{"n_experts": 64, "d_expert": 96, "activation": "clamped_swiglu", "shared_expert_gate": true, "init_std_router": 0.0368, "lr_router": 0.0023, "norm": "rmsnorm", "norm_eps": 1e-05, "optimizer": "cautious_adamw", "beta1": 0.9, "batch_tokens": [131072, 262144, 393216], "seq_len": 256, "dataset": "wikipedia_en"}
Below are experts of layer 3 (counted from 0) of a mixture-of-experts language model. Rows are named router (the router's row for the expert), gate (a neuron's input weights, with its number), up (a neuron's input weights, with its number) and show model dimensions 0-79. Each number is 500 + 25 x the weight over its row's rms, rounded and kept within 0 to 999. Numbers have three digits each.
Before each expert's rows: a language model's description of what the expert responds to. This comes from a sample of Wikipedia text that the model never trained on.

# expert 17
Word-start capital/consonant pieces. Word-initial pieces after a space, like W, K, St, acc, rec, ag, plus his/her: Wesleyan, recognition, ago.
router:524461540495483459473530511490486517497492506467517492513464493531529509491479491503476468551493494455497505508512518496509475558556504498520515491471452518533527492510506493503454508527482504569486509470525517485452495495503454469506512542
gate4:489525503505496442494519468491509500491556497503462517558527530513519513533507485508537506502521491491481493507495454484474511509509548473496513512461502501506491470524500492540463544537524460499531463533518521498489495458511542456499515523
up4:493502497516481511481505483489506486480512472471474485456542523449499460513548491526501512526503465484473517515507504563460480483502505488512511492481532479509466505487503536448516479491501496526466514546493531540493467510527494523488537542
gate5:460500523513493503527534463492490507533482469508484522454493518500518520482539486479476505480500476492539489504518516493471477520508575517491520461452474548470514512469471512486521520511544488479476503509503516526504503503473561513504487483
up5:459498500507476517496505496506528485493475490473475517475526511505533512479480466466481448466457458510516510453506477477468524545516518525495506456482503535508513532487477499470520499496509492504471479515523529483531489481525509444495499462
gate6:533479536535514462480498506488512517519470502458444489519526506467546542529476458503465523486495494503481464512439535443485520545529463480471527444467474474484500473508487488528511483529441478502513478504488493505499487491476481528509494438
up6:526458527506502465492522483477466495549478494491512483516468519505508531525479495489466552534476474484499513509489509525487504494528454560496499489512489505485510509496516527511485502488489464529476530488510531528488510577462480534478496506
gate7:526472559496491478502537543520459528486492476456507471473523470505514476520495510493541493505468505471506534502521498489494498493563489480504501467508482494500526522518498523501490534519517531473501481467492510553501521493501470498526491524
up7:476550492491491510486497515500460526461491459437501541462529523466497463489475507513530569518488509502488514487519496525460490503532471507512507505524540499507485500513481537489449445517538531502481522496522524511473487466507437490512489509
gate8:480481515529502471510486479478504520465515495535482459502540502483476521509509485497514506527461459502495475469546489541478449518511469507508503499429485472538517518503548549513535488519487476534446503545500531507497493507563488533513488545
up8:500501484517496515490529491512491505512482499476477514488526480460489484550532499540490521477490443502489508459516459525472499531522514545508562479467497493467507506503512500474536468499481497531462516538488511476541527480533552514511487498
gate9:472511475488490489494470428513499509478500494482495528474463490512542458487501507515537498504499511461520419510505503474498458506494530499467501500499506474499518505491513488487469480542485511548488537498496526499507485497526531528498519468
up9:497504467509494500480497463466489519437504505492504492522515464544520427498494477498554488487516515461512463495460541503536522475500492499500491490500530515481494517481501478492483510541507500534494524513505536524495499459495486506481537501
gate10:481517476498482493509510509517489481466480467487480487490588515464514532535501513492526462533512487476457505490525449511468513483518500495503562507509500523487537508519497514487540482484526510546503518508510498532525476483525488521504490462
up10:481550481547509489497533502493479516447497449473449511517506489482542573494507502496535507510504495513505475538454493512448478520505494464501515536501547520503537484492494487502480495474515507524494521515519497505493492463511460516535461473
gate11:458471504503522490499518496439517507483521443479514489532509515493521539470507492504472471540562531546466498491497516476478544509517520480491498528506522537481484497468503511458477508492523520538484491502490531539519469472491490525490505467
up11:495550565475467500481512476500500521493446509516506526489522469503484511477482459526481489509516493478487504481552481497514480501495530523517472476497493475475518502466463508479480462532465517489480468505496482542524492528514503491500483513
gate12:523464458486487514526552549527496453471495491530487506467493461513510464526500499503530496465488468492494511468523477447493490489486504469533535485505468446542538483456511476492443485470487479535512552459510484496507505487479506493491502523
up12:525456485493491515516523522509505484512489540502469470486509487502505481511464489525487518499457468465474490540523481512453516502525527465528524522511490487483513497484510528500509533508454461481510462467459481483447492535486515496477483533
gate13:510495561503518495495529485558493442515512507501471503498512483479531473535504476515502515484435510457547486507497532500485448494485494519535538467473520522511471510507523485462502493472455505503477534508461530540490509496515490502486516492
up13:480466500511490475507532518542511497490516498448538472497529512443509484503508451468515512485508505466498484485497511456505488487507529506519527498487510490487481486460516525442481518505428533476507471513489494512494524497505496508517498537
gate14:507466535484487519533521481514533516524554494508499518457465521508534478474488462503488459500464509500510485477491498477524496510491449534496485504511537530531537498530466489516449527491504508476496545535481544471472504517485517533505583518
up14:522493501485495506511567503576502485499498491499448528452471500543516492492500499462496482507496497500527492469467494493493509476515467542506482521506533513482524485536523511492492481454501503498488528506513530473457480462510550551503522493
gate15:483480483491508478469517496502491507493480463499511477474506531504522495461498503492538463504542488528460476495512492456520456484501477440471527502511527475491485488508499474489475463555506465492508517483461506511470526506519462523483499464
up15:515478486479502501504563532454477541501481495547532482488522499500494491493462516474484502501507471508506498479482501510532458504467492477494520480516503517507512507532547467509519462554501472467468490484512454494496539528520462467497520501
gate16:524441509485471539490481502487491510499516516493547464479538496525466498464490526492556467588499506520482493458502520487484505466469472490481492526494488501520519532482464473521486460525528493502463515497501539482575483480515516536490512500
up16:509461519505490507495556511492516458509531523479508461491512555490495444509536495492516473500521518557525498464516520500438482509504469453503473525483456503528503492501496492468532512503502491507437487486539502505522510453468500543504507525
gate17:532470539519504502470492485498488489521509461498544466515450497492480522505481505493503461467490486490505488510532510496505489503517530551530528539488514503471532513534508494488482482514540491472461562523488478512478535504483530490489495469
up17:517489504510480486524504454482473506492468510555491474513490518542528481457436499519529467523477562475532488501467503463497521513529484505510505530517510535469497508482496522471514483489512525526494531476500453467558507472494457475493498453
gate18:464462507508512476501506523481482535499536473515483521496499520501496476521477486512505510495473469507488536520526538524489499498524518514548495485467527480473500475508533493517468499463487452489475449503501527503461492502508487516502487541
up18:508490524483507526504495504503491535489466493474528506452514540528515460532484512459477540521498454483485502527502509511498476491527489549472517506473471513503502490538472525495486520490506504476537500487508488473497490529486535526508515483
gate19:505463543486494480494479526438484485545503485500498506463542498456517469497512530493493463535498512508515455509514513493466475534459487493489483519492546448489517497485456478503489473451434510530445518494477529521522496522505501511518489501
up19:517508510490511503490458506431489522534485497518508531489546538506500487508464522486499474510482476474503461470494470511517555526522504516480523475507529501524537495483450483501506505481490537538472489435497511476522470501515488444482499520
gate20:538438520480481499484490539496475477464492487504518494493496512516478434534547491484480490518477494490514478515505525463516470477484488515466502486507478501458533502556499503535503446477510482495502558528496438521504490493531488503471531458
up20:498495470519480445538492489510526511497497492517532497477455524479472501513493500483512546508497510494509463521494501521560490567490509524508476476522507465470526509488506502500469500505508492527469466525491502507490518510453499467469477525
gate21:497544510527472494507540559501471486503522512490487519461516461513496511510489509500475498521492462472498507495531520533484472486508480459503475501507488507531509485487508438495516481514452546513488505508516502491498500496472482511491509488
up21:495512445493506485497501476496507491549479515452495478531492483495530507560502501482487513459468497493504542526462482487471498468495548526464530524492546474487506491530509519490493552470513498508510490475524518469498510525493481510470498513
gate22:455522517520507545505516471538487503489514498521516479525477453520477538507473476488525458519511527484498521548500487556505485512510457513526508542478495516506528529497545499516491529547512505473526491490455520512508516472496496502487486498
up22:484481527505505510487535465532486505489501487455470490576493503534454494511489423503492504507550503473498525506541492499462502518527482518505504543514478510480529512453492497479517484538530514469483504514446467512493519444482513483514484528
gate23:503481507468486448526520520492463498487543458509491526513516464487503473526461508516492504495492478554486489517505540552505509523484505455508495502464466447502461517527506475533495501526514479513452482504488529521510503502517464519519487494
up23:485480485482518517502511504470499531530535471514485520521483539542497483470499452504524510554539500516453508484495480536515495507463519462497487524526468536486491479526523459493473504490534497478483530512525513489516544493494528473484518538
gate24:503508476501510510538487502497507481479560477481557437505477487495520502477507456493509482517477505507507528488495516482508476468478482460506541498476504453509506476497512500564487551480479512489442487489504476520468499519473486534514487515
up24:491502504501489531503446544476501451476504497510493477428511472516494491500496512543482474495536476477462469503506504510538482475505542502505503475478467513539543503517507465539490470506502507512480484493505450505493526516517509483548512505
gate25:469489523461466520516494553471488550514503496512559516487481482531496490505491516492496495510495510469501496452494512554484522526470563486472490493493491459486516510522503484540462475501534495463455479482462505505452498505492482481558503471
up25:521514457446528441467489496498513527536508484521485487522502505553520501480496515521477496501495511469504518510480488494545527504451507471484490474485505463503511513508466459519495519528513486480495517472532530526494477472464511488480536541
gate26:516435476488498458516504474515529503481546498507510483510522474500472511471521478539516497554518489480521559443491478528467503478515458467497519502470521549488529518480502525505474500453514491498462487507541516518496519496488513508508518509
up26:504468468464509482486449419488505504512499498458495485528493464486511483489499482519512497515509434472509551475500437506477498506491514511491535483506519537517515529484515507465465462483502495536502473509513506522473519522543544466502513505
gate27:499556540493500479496513535519482495512494497473525493482444476529480529480473531525494522523472472493488512502488498523499505473539459468507459512523488519524530489533523488498487519499499538475508511514524534548465516493463470489468538508
up27:491459546536483494521486482529526480475521478473510502546465489487530512508515474484459453499476475514497497471524484513500489542505468527489440515491518493525511496508522497521488545471500560501467522483512510494443471496503475503495511514
gate28:506506521519509538496527469482476523499505477449525504502473540510490518485497452541499487492491479531502484494527503521506502539533470495534510471509540500524511499505505459521469532531566537497489562528523503512486463507459508497533513460
up28:496488528499501515503523475486489542478516468454500499511535512504489506494502480512486482459486505477510461488503473488506503511518516522549545496501524507518479503517521469508496534521542533469512563504504500447495472482496541469501512496
gate29:497488498511512469512526500492489505473474481488547474496493444525460501550494516504544503515483470476475553497500481512510475481529513510517531498495513473487513506476478476463455536496467455483492469454489499478485516527518518468493486552
up29:523486486508508474500488514537522543488448460490486496500522452504447526509485555516548560499449500479498544509524512538513468463522480522498547448527485500499497500496492489512456551520518470479517477499492523492478486508475500460457475512
gate30:530514488504533446483501473448538511522512470518474489524526532518583526501503442510505467496481499516505499482495492516492534533498475499534520502471497509480491496477501498484527496542514454486448523510504564491518507472523488533484506534
up30:533500535495530481486483504510527492519504522563478506510506488521501504529493487494482458464452472500531479503496497487511494528533444508490500509492523488505521498474484529495512545509526449459512500511511512484497477474474504507509509492

# expert 36
Conjunctions and verb suffixes. The conjunctions and, or, & and the suffixes ed, ing, est, ful ending verbs and adjectives (campaigned, testing, costly).
router:509505525539473461536517518467446507496479491506497476531446525517514461502508486529507468540494466478497531510518536498444465545516510486544512495465451503514547526478496494508474515534505516504483537440511502496501495500502500499518543497
gate6:508542490494521580490520519513495477468507487494488496446468520535518516493476504447527572495539488475526488534480504535501485486518485481483496533470506467496539472508511489496505457536513530501482511533450516476518526477474528514511486494
up6:518513521503476536494524504510501461490451500497511479505486501512463525488428482498518539500507478508501457531491516492491504472508496480506511484533475432476478505482540508508487457521534473510467556525464529504533539500467536496501467492
gate7:479489531525545468523500525495495473543541491500526481524501476467494479497481530502503451532461520487517486477499465446532515546513487519508509452501519515477497523472524531499474549474510507519486467493514456494514521503514439436479499489
up7:467495521528486455526492563459496467526515487513496487495505487509459500483528484520466560486483511454528470449491488491519488456505489515488507481500508508458529517492491488495498449506504505511452516483520472458543520495472441463523465507
gate8:485518544480448518488504498479511526514504471459488511488506479513510507505516472508523493528521512494485478520488493529494477545526463482473458475512479488515508532505476477515502488489508537502507476515490525484480503467523495484525535489
up8:456509504527484483550477509464539486478482524455466548481550514500486512528541482504512495509516500481488504558488502530462486550526469495481484472536487481465488509508500537488504502513495542512498486556507486491479486492556476489482505482
gate9:518481444464451486485482504490529484471493512519467496491502521456468481463541493516536523521571459499480506469487478494503490462531452504513510504479544484553505513482516492494466484507533543515500507504471448519513496511504509480516522510
up9:576477499508547459496496487515485487494501501520493483504499494489483518511508474495543471488491505479504488537533479451471534477506464469490504492493539455517479510517497539506511500500518490507515500466429487511563511520538504562494527508
gate10:537469471485478568518464546512487486484516471512521510496528525489502494524501469519492501499522495463458537421531505505463498553483525466506551481499524478521493503517503475497461487542498493529497489468457539545488500485512458502514521503
up10:473513484493426492516503510507487499501499488479489505490555493544511446507496494542473462532535447512544543452484476460511513454498526509527491505481501448495489474516497501532511559507493470498504514467537502494516494523487484530486477519
gate11:529525496515543501458495550502489549518514512478488466499521526507500516510485506504514474517531546515491524518477526477473515504531478499471483454513449537485520513477495464472508452526451527485520504493491473459534492486505517503506485482
up11:468492490483491530482557470494505491516513530495493472526505536512473518481513445520491489507479489511458503505499505497541487525491470511523501485482460467531528532461481554482502495485473495506505515533511523533493497485560492543442499510
gate12:535471506470510468496502526539478512469541507531549500495495517553475463477501479478485566503502509494511475466497499505471528508499488507546474485480489482522532497531481491515508518508487470498480518503458473509471497461441506507534497496
up12:523541517487504506493509521523486481461527530519509479515511462492445519508498470535538494500505505510506488512532488504481528444483466500510538456498478475516544489521504519506489526483487454485440522487454509544473477491432500499480501472
gate13:486489504511486524531495468471492476468481512548475464443515469461509528465503495506457497483529518503498498500505518527473504509484498492489504508504521527501498491490519505490549532496518468523535437556470498446469455515522512472498479546
up13:493491477506519521533510496504498528527508520515482488495464511478521547480551466508504484483525511474525500465472475490510499476470511463502490437509530506512541513471480431513468468480433541483482498489515529506501523534476511503505500508
gate14:564501468504543512485509520534497467503550502462487483518510485464470484460498489525496511470517480525487549497515463499461532501438483523493484489531507492466546499515495546474483488512503519497482486498531520517494499527534431490454505546
up14:471489469515554469484464489564511491502507478476447489510505503488528500508521495448529474452493490477520485508511483466466493533537440482461517509508539501473506485490505540506508500515492536491535472465486523506487459521455521504487527496
gate15:496493522502413498502526472502505530475507540494499533552519499471479495515536494488539503512507511476536455506504521477488491518522496517504508526512483511519481475471532516506487504525458503467513499500484499494523478515492540520499463515
up15:483525499463544527545505498473514486460520481511500496480527471528500507522502491509471563492504501492545543535493489490531504470477471460469509508557555480467527500498530491493515534500504492507511488506474475500465519516491463510496485502
gate16:481495503515483504485488481538541464468497460501513521485493508478458467486485518491495512540545524485530525523499502541486531463496505513516496523541470503458486536514499456477486499480475504491507524520458461490506516527429498474470511469
up16:455484551525552498470503483513499495484505473494502493491507510488501496472529466521500465496501554511510512523491506532537495501506521455510526489477457508491494498472496487495498487461464528524416514517500474495520504484512487479474511526
gate17:485447474482458545542483489488507512466457449456534480439531488521502523478483499468485454501465489505455495492470473481481506523490467497510500528564502483504537500476482506506499492488528483476471496484469521454542493501543517492528534467
up17:539470489510460505454501526503477520531494474565513541486477504496489546503497489497565551465564467515509484526501522458466495487496508511509466521510515507537504481503522509472561516496502514490532493518537461488480525564513502509500494517
gate18:475524497492534523489487517497509514456504499499499548529453523487551521514515488460499466474491465466487504521460508507497491478512538485470509501446516513505506520530503471475531526516508495518477506503508524489524530487505476553486520478
up18:456489483493509551521457540529546557511521538492523455468494491478532510482506501512534468494510504528509462525453527470494501475554515535474537470493479494524536518458464478512512505517532501485480469479495482510496526497475506519497496505
gate19:509491501500526497506522461493512499498566496502492525519575469548456509510480543505579502512531506476497484487517485521497511518509493519515424525486539489541485518450522536466501536515510513479485502506505495500525490496532495513499522486
up19:514500492495525513555498511457545520486436521509533531524521489477515502465511487511487480496506504516502491493518501534455515478486518563492484545538453520517497472500459486458503482471515543469460508468494507534527512509445478469459517519
gate20:501461493502549492518479521510512499516468527527502518547490503493533487438498461512472501491456481477508463476509449439492519495479452509538487454523481485533515522473507500534492524518507499497489524530445514507526471513477503477474489495
up20:507506528495504507499548450455451524524513523462535494477509536501489465503475451521499480561477464467493490450477456504494493464514501507462495470525553507494475477503487491500441531491490540525461504463477508463528521514500503543502498485
gate21:526493544536524475519511482503440506474539499524449539508519502471539488503543459475489492465501499473534461472480514473488508529464521491452504483511471541514487494485448525468506508529515553495515488508518474519476506498478557472499513462
up21:489497463520490497537521503490523475516478473520493495469531477452540507477480518496516471511521551489490506525508479496482509534489445488437469509544544511544491507490514501499513499491522494510501474525494488486479513498495464508470521435
gate22:519520533492507515540512586497492467534500472523492558496494505466519505518511519498526462494499535476503530477561500527478517509564558507454500490494535505526479484508525489516474496526481525503446496516496479509495535523483473475465483475
up22:509484522502488487452451519480477504496516495485528474484496446498517537469516500494461501517532493499452505450476514508503519478523505517493573465512508499496532470468540474492474512478468496488503503513511519515444517506508540492501474513
gate23:484489479484469509479478516539443533457489523462517484514434543519509501492447478512523524494501469521521490530479487503485491498504470550547469521497496514557483474491513457485506449501517436482513506506473514525518514499524518476494512466
up23:504471491509527471484534468491497492526524507462519514474491507520513490529540480469527523434479498452511457509489485497523492467515515461483507492470506486531500498461521488513534554531473494506482449440503498474504509464548525509514501524
gate24:496468472514507532493465471501503555516461541475491479462493547524527468449490503501515489492470483507493518517497498499499487521521498484505501511507494530483491551462445539507513533485515518532463496533480507493482502506498480518523496486
up24:508512469490527485505536490503497582473476523499489492461526500539505511540447503530565461518527510505511492529532490494529493496515490489479509514480492500491473476540477529505469519517482491505481489518497525437503492483529511496519516489
gate25:480551543505474521553511511508504496416507504515498434493464511488517509474482442475528461498486496527538485543484500489498478513496464525491514502479511503528484497502418529503473539495507505497488506471478544502492500476527503469481468495
up25:543494500499508517520493525498504516511522498518475467451521529477507520442471511514506486489478487511481498544507506491442471540487480487504489471532521524508453520530492473476479502488528458501526481497493540548467522521507487474468543444
gate26:520498473504480478520521520523487486487560462521482498505538495489480498498499532503505510464486507496505502503492500516508508515503509475490449529545478512490490497499518498504512494517450488493454515503531523480489501489545493501513497506
up26:498497478506478483506493487480509501494537492473509480510494578512479450480487490457480482517488547464516500486476488442504508529478558487535470547508467489499510523528506508508462501539455524508447473495530503487499460497510480454501501491
gate27:538488503496463542497508498519497488514506529490526485472521494500487479490487462529448518542459474480522498502541455553523511502541492458459457507487492523510532501516535542495503543508471468497452447516487469476509498485474513497513489513
up27:501524547484504481487485509530451468514486496465520530452509479510455512533536490516455446514493540516486505485535494499463518490545469503535475527505506486449517472501522553507457514502507450487441523497515481491536467458492498551519485495
gate28:494527524471456508478521476474494549472465469514494505503506506503502480511502469456486508505478502518481504479501476502499465483554511481499523492464530510522503534507497476470474533495488499504511457455519491497482521492441517489507468484
up28:504502449496465502484521483480501564486531495511498507461520523513479487536499487494503496467510499486518507518508475532542540514486516492492534479463509471423480475531486550467490516508472498491515472487506551520509505507459510484538483476
gate29:506517535484519580517518526535490465504506539462507467489505490521494471501507492509539464542439501495508495514507497484460518498483501483516452526478479513502521488518488506479510512517492477537475490485485533471509483492496485467487546520
up29:506538492463513492533500544514482532493421539529514513479470489524489541464498474497507548438519482479515508510512520514497499502507515468509449489488498446485513486496529509493505514528493467463504508507503534459515505470480531548516536450
gate30:512517546465481451501476490495505487465484468538530526548491448528509483479496481469534507496490492487509465528525514487470497509520484489506485503489501454496483503504487486529498527477493518491476511511503526551513486497490495528497479500
up30:492507489480463492489501498510523518505474467495536518488486475482496529514477479460500503482510503511483521503472521529495465543498464528487484502516450481512498524530575482507490500476516478490533541503523521458525502487491503532506478447
gate31:502457540523498534479522522488511511493472500486474433458506505500538484509514472522469460522489469505491496524471532495482489482482501500490477494510507540514508458477481499526498518539501513523525509503481563497503529485502482518472500511
up31:484507504491501505504522502516476413489509504482519510485491491492481516424505506474524501532530495508490536487495484511482516519511473451557493494519453438483512507512510502504487519498498500506510509525520502442483478493523523534490462520
gate32:506536508498433518480492482510502524504519460525493489523508494472512478491487494506526496504529499518532505486504482499512508465497521453499521483439525510463459517491508495482507495535420533530464504484509521510548511548457497478463510523
up32:493494476518548506512494524529538470497516515515515437529467492491447502506533496486522508525466470494510524490526501526510497496479477506432485473503493491470500529463502492501493490522466489508478514483503533498533483529463465468455512505

# expert 4
Verb endings, prepositions. Past-participle and verb-ending pieces such as -ed, -ated, -aced, plus prepositions after verbs or nouns: from, between, during, against.
router:496478514504456472502481549534465533522476464489534494509471482516517518495506498538511489565470473451496507500494486485504477504540503506561508517488467548531525524464507499502432491508500473524492481504509486509487509453513502462503492498
gate0:506478502505514495505496501502497501539500523514515479536512524554475519476585516521493519507538483516492476470531499510438490484526458468495488491511478497510539516495484503504524487498492525481475520521456493473461483526489520481490529472
up0:525482476495455491500525509506469486507491422480512526506541495431537496483489504463477478514505502456491508500460471499531519497470506501457462457476495518510488543455451506468501461519475488503516495503488511500550502478493465513540487482
gate1:524514497509535555494555488526457510462487459484503521480449502509525497548543503480510495471470498546490476533535491477505495481528496500489505507476432476506493497514534502493494478498460510483505533499503559533498477461508496539518488519
up1:516489475493511466502541469479455499558471517526482518499540539499494478530492480524496512496486460491506496493498492526507519489496544497486496502519538478524498454518500476500526515534493490499468483465471483494465504516458555506480520477
gate2:488465488480561513464488499530476479515520527532536541526457472495500522498522512444488475493463471516466490500496495472543487494504488551488548513514485491490492530500551528472497509495506477510513514491513511533516489569475512553500498521
up2:483506501473485510507503484519502514507491453479547527479497509505554497470485509485531495538494483524486484446523453477547515479502517504522501499511507482557504498548500516508529481477504464493516479516508483544529507533457505465473497517
gate3:492478489495492500509504507471510475479511539465532539513471475526490474484467501508484497547521522479531506523560549518519456498507504495506482528498529493535532458483533516484482482480512488502518532482480480510564518469497462520493485473
up3:471476473490513483475467521476489505485475537454498484550518469482478510467464487508507466535495509509486485564519549518493465523462489506488476524507459500507507506497499490435480477507504510490543546456471498499530492465530514502481498490
gate4:499497488501517526482547440469469503509506487475508500509491513532494530501498509489488512532489488489477504504497497461500479486503532470506500495460474509481490539480510504499452514496498488531459532532510531481525505489529546511482488473
up4:475497518500497540493551497499461494501516523450469483472510532510538499499516517483477516512519482463505495478490502496482487497483493418499504507463491529511512482467483525474524525525518559488504480510480469487525527491508484486498497485
gate5:522486519503487497532515538496492518496490521517509522530468512523485451493524472482519529510475489457508501448515474525507504513526480495470475520465518480517507531488512478511496521440457505520467478513499498512480488465462510474465497501
up5:463508518468479458502461508492478503490482556512517528499474484524478510491430536484492504533498484520455475475487495445510511497521480458473497505486468483530529465508539489513510472493490518495500522484547484495499476528507506464516509495
gate6:470516514498478481498508520491499453499514457490533525456517514539496547489528527505493520493457484502464502449496473515537479481525484459528536451478493537466536451492522490495508507509525462493490508487537484486540504466532482507505533495
up6:496503483530488462527488503492491418522444506474504526496515519469478505496490499496523487552512516494460488468461479516485490505511463523517491490522480504521506506472478520440461513500528525478534531499464483547531488471508490500499538507
gate7:553494524491491465509516483495492509499523473500522524506470494523509492521477481534478494512472490489519466487512486488465449530486502508522447492495513490481519529451458517512455510498509522499534510551519504475477531492477488453491502510
up7:583532493473488491479535539506486491462535487545537493506523450519456465533471475513467487481479534483515502504506480473521474497476481460499460538483544497494533499491509525512493508489501506489475555517524467499461550470459446512505493511
gate8:549522494494489469507530539518506491479535516518520510491490469507483534546485508493546469498499523484476529470496482491486531516512493453523530468465489485508495509491484508505478525503520471479483495509521475490515529488492511483508502511
up8:535499507497503500501540570516496519473564511512526474552480479504488507523489516492471497499493476499497485508469533517524507489453497498510519479443485489480493462541502469511492495494492473505452487502540486438489521454460510505479490519
gate9:481471505483496507508512476482516495486532528495554468500495490506501458522509519468472486492549513540539548478520492455487482519510524473516520480511522528480520480528490523509425521536510493482518520506492502456519510485534519523483486468
up9:511502504489475527485495508459527514501495539509505477529519505498449511521464506480491444506512478528555495468518555523488489512510500499480558518472489485491529536479476505491489520479519491479475489474535533530517491521502509533527510483
gate10:510497516493504506531530515464514463528510512477531502514461475451528488472511480488519457516471519487536497434564489504507474546513490545507523525498496535497520525558490515515535501491551512532492514519483478489530518490503478509479501485
up10:506515520488500488544515503489494516521545510486506447551463481477485503526432482483501497526511509519499490481572490449561502485484528521518533514501486535477491502498510524537509498507492517540470471516524471477512514489527483470503465507
gate11:484502467474529483495482526514497464498500499500508469428519519482483476492502501516533514521483490531497505527505497524456413506500568506537548521498487534502497542519506509502486497492519497476483473493485477482476483477500471473513510534
up11:516510504506521519472526503525477488501524556497552496530500515518485493478508488497474470515479497528535494530572505512467461547449464455494512557470430525512511517505497532493522500521500504485500479484493492469444507495494464460507515504
gate12:493492541512503471485508474447450477508503504513488502484485503488454490510512495485470488519461439512511504494551505499436479484474504489523536516512526526508497493547497504459476481517480500507465510512505552525434521473545463513469475515
up12:496496486492522460445507480468440492508483499509499497486452485509490481510484471510491493493477490474520525480514496443483445490493490502477501474502504527505498492482509494462437509546525516544491519517498543529472518523516512460475485495
gate13:485489505483496523479471501529524549449516507523512459475512488474485494531507510498511467483472510476516602489496543502479506523457519462508546493505476535530508553507501507499508511525511503489465538523539551526450508512526475475481494488
up13:487481501476438538499443466508543511521484466536462487476515521500511479476482491467522484537495502492473482503466493535503513521462534514518494527477483505466509484492491507497505477554515504481474481480550490480519479524475537491498483523
gate14:513482457498508509516525521460480542508501485506517525520478485551499523499525463531512493499493502488490515494462448460507444504534561529468503483465523474529478480492478461495530543508499527496486483500527523446482521511479482509534532532
up14:514493466525477493513500563486502532471461505504484532495482502508488536475468480504469487494539506515495530472479522505548497503513482495515524482473490517527489510510511555481501490474548488513506527537488516446554494488485491530540515493
gate15:508484508537493520481519528485467512473516560512473467494497506464502515498493461535514509531490497521502522515496515486508470521462507528486526510482508511495505505505517556515506522475519498533480523499438497471543459533517522543529497477
up15:481491467461480470450530506493525452452504525509536497491493434536551493471540502485484457490511501496465527511497502508462553492504478452480512510482473483521516508493520482496507516548473434524489507509499487479489512498496497489512520496
gate16:472576514548504497462484511492508487492470517489502526498532511510479486502498503514488493486508513461512468482463495472575485522518505430468502512484501495518519508517553503540489509489496480475480482522509509533524468494507479500520476515
up16:528492486501491459484490528502467516452542526520493491534517478537496476541442450524528519467500498467500488488462509482535493487439511492458526491493516477495509487475506499480467488531490506516479511498523495570486480511454475500511470533
gate17:509487490504494481504511532508478533498524487500471467545545482541490472510553494495496548484509537484476478542527498488542458481476546532493493542499464482496500478482468467520486501538540485505501466507488503507529460530503504477518486552
up17:479504466476552526501449516496489525475488515510525489494496454507514461505529527448524501486505512516482484527508480484506447530505450468462472501476493477498553490503460521494482479477482473548471471490501497504442494518513459489511522568
gate18:502483536515538499495480516483469511512497525460541510506486499503499477490546482500524538500473474499506491469542495513510507525516487472466504463470498535489516526497519521524532477482515539515473522527498472496541538480562482477510522486
up18:490528478517525545536481490467465485482496475522463497550499510492518478504473482481475511584512479489555502491466472493517518509517539530499491499482574496485507550496492493525496511513514512540447486456528486482484510481474496506465531483
gate19:505462546466489531514498483480498487463541503463490520515487482539496520484514478545485490477530508481472499514529503476489445520546481488519524500492483465523526470502507496499511499516504508504492502512477521525544540490469512486477539473
up19:461460499515509585539502535493496490485498473511503484499478493459527527505462472493474499491514541504471499528538478481468473480550516517511520478509470479504501509511515543510529473501479506499480530539509464488513543461458489508477512459
gate20:519485528496503512471494516474443481506513475491496546529505467509516536540484504488511502483483487457467475448494512493519530474546513500423522535499540471491544498531534486498500556498526506508468511471521517518539507473478518505507526496
up20:510559478504508509541510457511479507466499484508437527516437497548500527497522540470483484527498479492536474539493500507538480484477497468483503495488539484498492467551456493491524485481488521528541463492547510488503508437506473503478537525
gate21:492474464457442520488483481449490526489495448528505528473529511493541515525454506530482497504524466496499532450487497548504491494552557484509490484510537518525514550485554507501466482504492521493495506482484527498493486541458493523538500524
up21:486519494479443521496490507491481590491501451482485511483517519527521486541462485531492484492543470503522461487513536498452487489549548471482501484495526500483512524495498481498480475489506546535476484486495528524493491496421505500517503502
gate22:469517478504477510520508498532512549463487480495490453541514476546484507557518475525504487524514509477531520541545523457454435520484458508505439497485523461476521498509501504471463491465504530532486537502478504483508495535546496494505521492
up22:478475499494503575497463518494464474491466523494532531493501490493514460470497462548493494526472501560454503486520553438491502517517514487475512511499517503482515496489516458508507534500514480520525506490472481516518503526512470511503499518
gate23:468516517496462488489552523487488479487476475485497505539504505509486498528504512505531451564469478499480491474499496461468547478466518483458489484503484520496505490538493487520467512500501510502487531472502500524481507507489490558535502556
up23:511467475506512519486486486507475469499446512513489513478533494506483437489521504506503484481466508500498506546513493497538513518534507529512510463522529512440535535502496461500498469470538491529468518540491460494491546512491491456503479479
gate24:504506492520496478510463497484507419535472517497475504480488519510463565496486499506503492443487486515471522462534532522477511502518509525560489475504527542478456518506497496475474503503490503521513519502547479513457471545512505496455495474
up24:500462541482515490455540497569473528512520500458522516520518473489530471463497512482505481493509467492521479508473470463474503507478462524454460503450519522530500535464464515444523497513465529504493504487503544494455537486540505496467505519
gate25:506489507507496505482504525476475508519507540475512503503466468512486523524496511472523531526514466503496488495514527495467522486496499493466494521494514451495514537509532510528478475539506495519497429511491492510502518489498488473493505505
up25:523479512479474481515489540461452469465510501457499489525490500466514488515536487511469539523518470494505518558535511531494497475524500498465527504512489483486525494529501442501473474443496476524507481511487486532523522503542495514542520434
gate26:497469499504455464568517498504488498539520512506536502473516530517497488477524489488470513480499504492466447481497488499496497508506521509480531490495475523453546485460509516535488527529497553504491532539498498429522465522514517467494486519
up26:509501482522505456512509512552510512473485503465484517514487510499508461488538419473517469486464468534495506518508517488475478523485470486502514510492469499470516511486493500514508506524532564519491544521547510517500464510500485500517487512